Experts of a small language model.
Size: 13 layers, width 512, 57.8M parameters.
Training: 516M tokens, 3937 steps.
Below are experts of layer 6 (counted from 0) of a mixture-of-experts language model. Rows are named router (the router's row for the expert), down (a neuron's output weights, with its number) and show model dimensions 128-191. Each number is 128 + 24 x the weight over its row's rms, rounded and kept within 0 to 255. Numbers have three digits each.
Before each expert's rows: a language model's description of what the expert responds to. This comes from a sample of Wikipedia text that the model never trained on.

# expert 26
What it handles: Name-internal syllables. Middle syllables of proper names and words, such as Phil-adel-phia, Lanc-er, d-ors-al, plus pipes in election result tables.
router:153121133124131123118133153129151166132107088113107161147102096085150101174141088166122149116134135143114148124161141153125136132137139156124170102129130121187158130154138114180158114148097171
down0:146132107100131149104129153130164122109168149059123133116115136077093088146113123167102106127138126135134082148107136126142155130118145144134145146136124123143131130108099104139129124138150093
down1:094135094141111106118152154163126130173097173160148122094139105185102173138159138118135136162133128152126109156118154107159107131157134128154141120100119156139124142108150127112126134126124144
down2:153101137146115127103125121205131161117108153144152137145104081159115163145135161101158093122131155137131117115120134129137133115095169148146105134131079094120182170106141170143104115163112127
down3:134172125142134135157180132105135161127159120091144103130106116145119138130093111157108151113106139149127117134103134133128105095171092143109111112175108131137087121133118130130077083143138133
down4:113095180099142069101088120125110103114127116129085081102152119147123156121193152139071112076111126118158089152099111114110118109107133128134186117111078192194135185113115170105132092101089126
down5:133089120097137166142130093142176100118132159143099165123169123106143136161139148109131133086082118152124110056092109137130113108149151123150143103117146141096104126120110073070152135124118103
down6:144120099141150152131073138143137125157090135122111126090108131148114118130139145150152139137162118097140124121155111110110107159093064109110168136129143120118133141168154150135147139106133139
down7:144112124146150128113132110091108132197129176088157135086127111137155111137136147144174151119088138126134070128118108066130134144125137172114088145118101098134095110149127115093176104072122121
down8:150114123115141137110156159130098130107095099152111126135129106188123099108150124186117178163113135139152131164131145123157104134165077111103105151107113112150143152082158119183154136081129092
down9:167129101090121111181138125152118084126193091146122183117147142107145125085160112167125110090126163122112138102130113127162121116096151130147160084169111110119158112148112152119163124122128163
down10:104109116132094133113149160166108146127170095118188107135162138117107141094147120129143137158117101166162098127096129143114151122127144128134114165132107135139148099127176133173143127137167131
down11:148108175133156169123114124130099165093109058149150171094131174108117126114171130116110147114122134118117139138140122127140147112152088107120098114089176169115149109155145138124072108150135093
down12:132104163127151135110109110136125128135088102123138083152173125163151154156125130162109176108101129119132152147165140117147108113140142121126159123150131129182129097117121122129134119139118143
down13:121108138101142140138111132125170134139153146154133144128135159126075096160130132126159159165117158099123134122130122160090103169149143102103088167128154104129095132118158134134146103131148146
down14:147121140095125107127111086152109129107162159151137133088103134131073132115086109129127109114137112043136190088118157123123171167160102099153166156119113160142110148145147090135100110105151081
down15:123115121136100166087102144081139126138096117154074147107149104161113120169122121102122109114116154162126090170084150101100125074169148136119119125136113143128134126158132098161144138149124126
down16:075143141140092093130129123091135179118103133154111140143156145167127092143101128103120140095178136112183131142131111106134142130146138176093102132094125170110085133139137108178167154100142086
down17:129162082108151159141136159108134113136157120120188129099172180131121189109082113143123075159106151164107106159105171119139154122147114117078134134138120164104149136126133091129094109109132158
down18:126165138091119127143120135107140103152164150118140118136091160165132188132145127184107160183086108107157098140107158117112119097173079124128124128152123157173096141136133178111112099136139133
down19:108143089172176130104094165128151146126114154142160150115118153111093111119135099128129144093079159129089145166094118124123146162097130160125103141137132097120133102125158158129116118117152133
down20:132112142118121106177077106112164073125097097103080095106115123125089056102153096166140120097109177113077092171121097117128071131140157083089110125136119145116138141110187145111132096127155139
down21:097114145100132105138123148184139091148098103153116120129143154130134100126130151087137146109137100133111176120152104142132086143119090117134142103097103100149152149091114130142119141187143154
down22:094132147148131134146102107149123145121130099116130097101105120169117094139096130106127147110107125094089161141089136104143126103135111115122117102141112155096125134163135092113098106117120134
down23:186096103120151119130129124146086111150133107142111125129155138130147099111063127134127180115093093083156118145099112140099125136132155143151114136159111115124147118124139142118154149106135124
down24:099090144109104101115104131120186150116117093128146163103126116133122116136177124153115147137121137135135130044093085117117128086128109120119098084158127099139116120142120132106145143134097180
down25:106128126122166138108142159151168143159130116140136139151144142138090133113130128143130147150129115163143148097172142161138131107082137110102150103134160143115090133139129185151141171101140102
down26:180100144166156165136142127105187116097114123152130139106079126142115133151176152118144121104105103137121136088132157112123144099125101155117166106141151138144090129141123108148171094131153079
down27:097140145114146104169127118145097104143159144139116105078118115110121169175145148130127159130117148118109134118151125092138093135169144098117164104141110132136128136107116142146156145123119129
down28:169160145104174177119166151130109132115080159131123091110145109112113124126148143130153136151130122171143120149149129120099167127141128151165127167119095135153119157079125121167117117166198106
down29:129141130122144136142080134129132088171121136114125111099156137139134154150108136170096122132092138092155099130129122139151128139131139141092112079111135077086113088079138106152144126113141134
down30:095167114108097139079140138147115139134201122095155126093144151123136111127160117113086083128116119154136142127120134149130141151130156110137102120123119138126159136091135134134122136141139162
down31:108098174103077120122147118109165124105148143142139182121121149152160105121129093112107128105114097142136157141122114152153130115102100128112142141105102148126107140104131115132130144126094147
down32:153144138081113128122124121082104117111109100161146127123110108148128169093148097148151119129064137132130160079165112097133151146095149145174112083115167129141127108154149139097113127134127132
down33:152130093168077121141166117161135145175147148145154159125147098120122109127155133130160148120120117125095113144085107156122114137120128151132126188139130114110133148161115137143141125161134092
down34:106157160108185054084088137153106091091121145166152128104091132122106163115123130110113125156127113153102135127148134138129144115127114109148145115090120099139110121114104159094114139120141137
down35:114187164126121091161162118167139149114172155133154157116119076064127160112095053114108122116107093141156140167143111133125100141108138120084129149157108135131119121115111116095152104118098144
down36:158149104122126150149127132117105108139120127157152158128108071111101100100123104133151104122136134094137116146125183149110111145054130159096086115127196154102112130105135115135128133117139095
down37:140099140117121100116126173161147138116140137127155129120114138114152105106121118100141118120163123113130099137117061155079165114138107112154135116100103130103202065097146120105116129121105145
down38:209120145104142095108087110102167149120091104129119071127130130101137162126125170105084162115120114146133132166100096124094162143092126147166119133130064129113129149189087140147129169110120115
down39:132116138123117085121173122091125103124125153128122133163092117159084138108117154068161117092097128127126115147119132128108166109117127200129148142135111128120142134130098147101103146145098107
down40:098105142148103143104079089144113150146118118120097156110166139134181146116120147066175134144140118126121149149099124123137097138138138110100131140096134140103121124112114145136108126108172154
down41:122116097135151127140128112105106117141124101107112192136131141157140142165131128110116127126174089125163135159105094162146107158149114139078119108078119131125106156114140154155162119141159149
down42:138106161143111123094168175118095126159127142125119172100102124200107105117072139076141133188131106087156132124096088103153133136129110120096121137158093150126143179152151128145101140155149086
down43:114147134106113089118124101175148117137133108117151091181143122114136134154113097098121066072115120154125093142093129098108173116133113072083096164135132165103084116130107144137095108101148110
down44:131096097133154103120104107109106151136090095104141106106147108118163073180117112114116096136128121129134136132140129107145146095115105148163154117140124118157136161093149148091144122138145136
down45:178130141134122142102153145154128121130115093096123161084113152110140150129081167134195154143111136107146133131105165092105129121175123111138101117103132165133127094136101166083123133088175107
down46:106142101103155113162144107125176178148116172151139106130110175099104084123115101111123153118089118141142124069162127092132114089132139148106106137145136098116131110122151115099128155163124138
down47:096139119131109121145097143141110168142182097128130147091130089138150121164142121138157118163112059160127097131146140083134116159120144101118158129171150129102162074186101130088115135148112117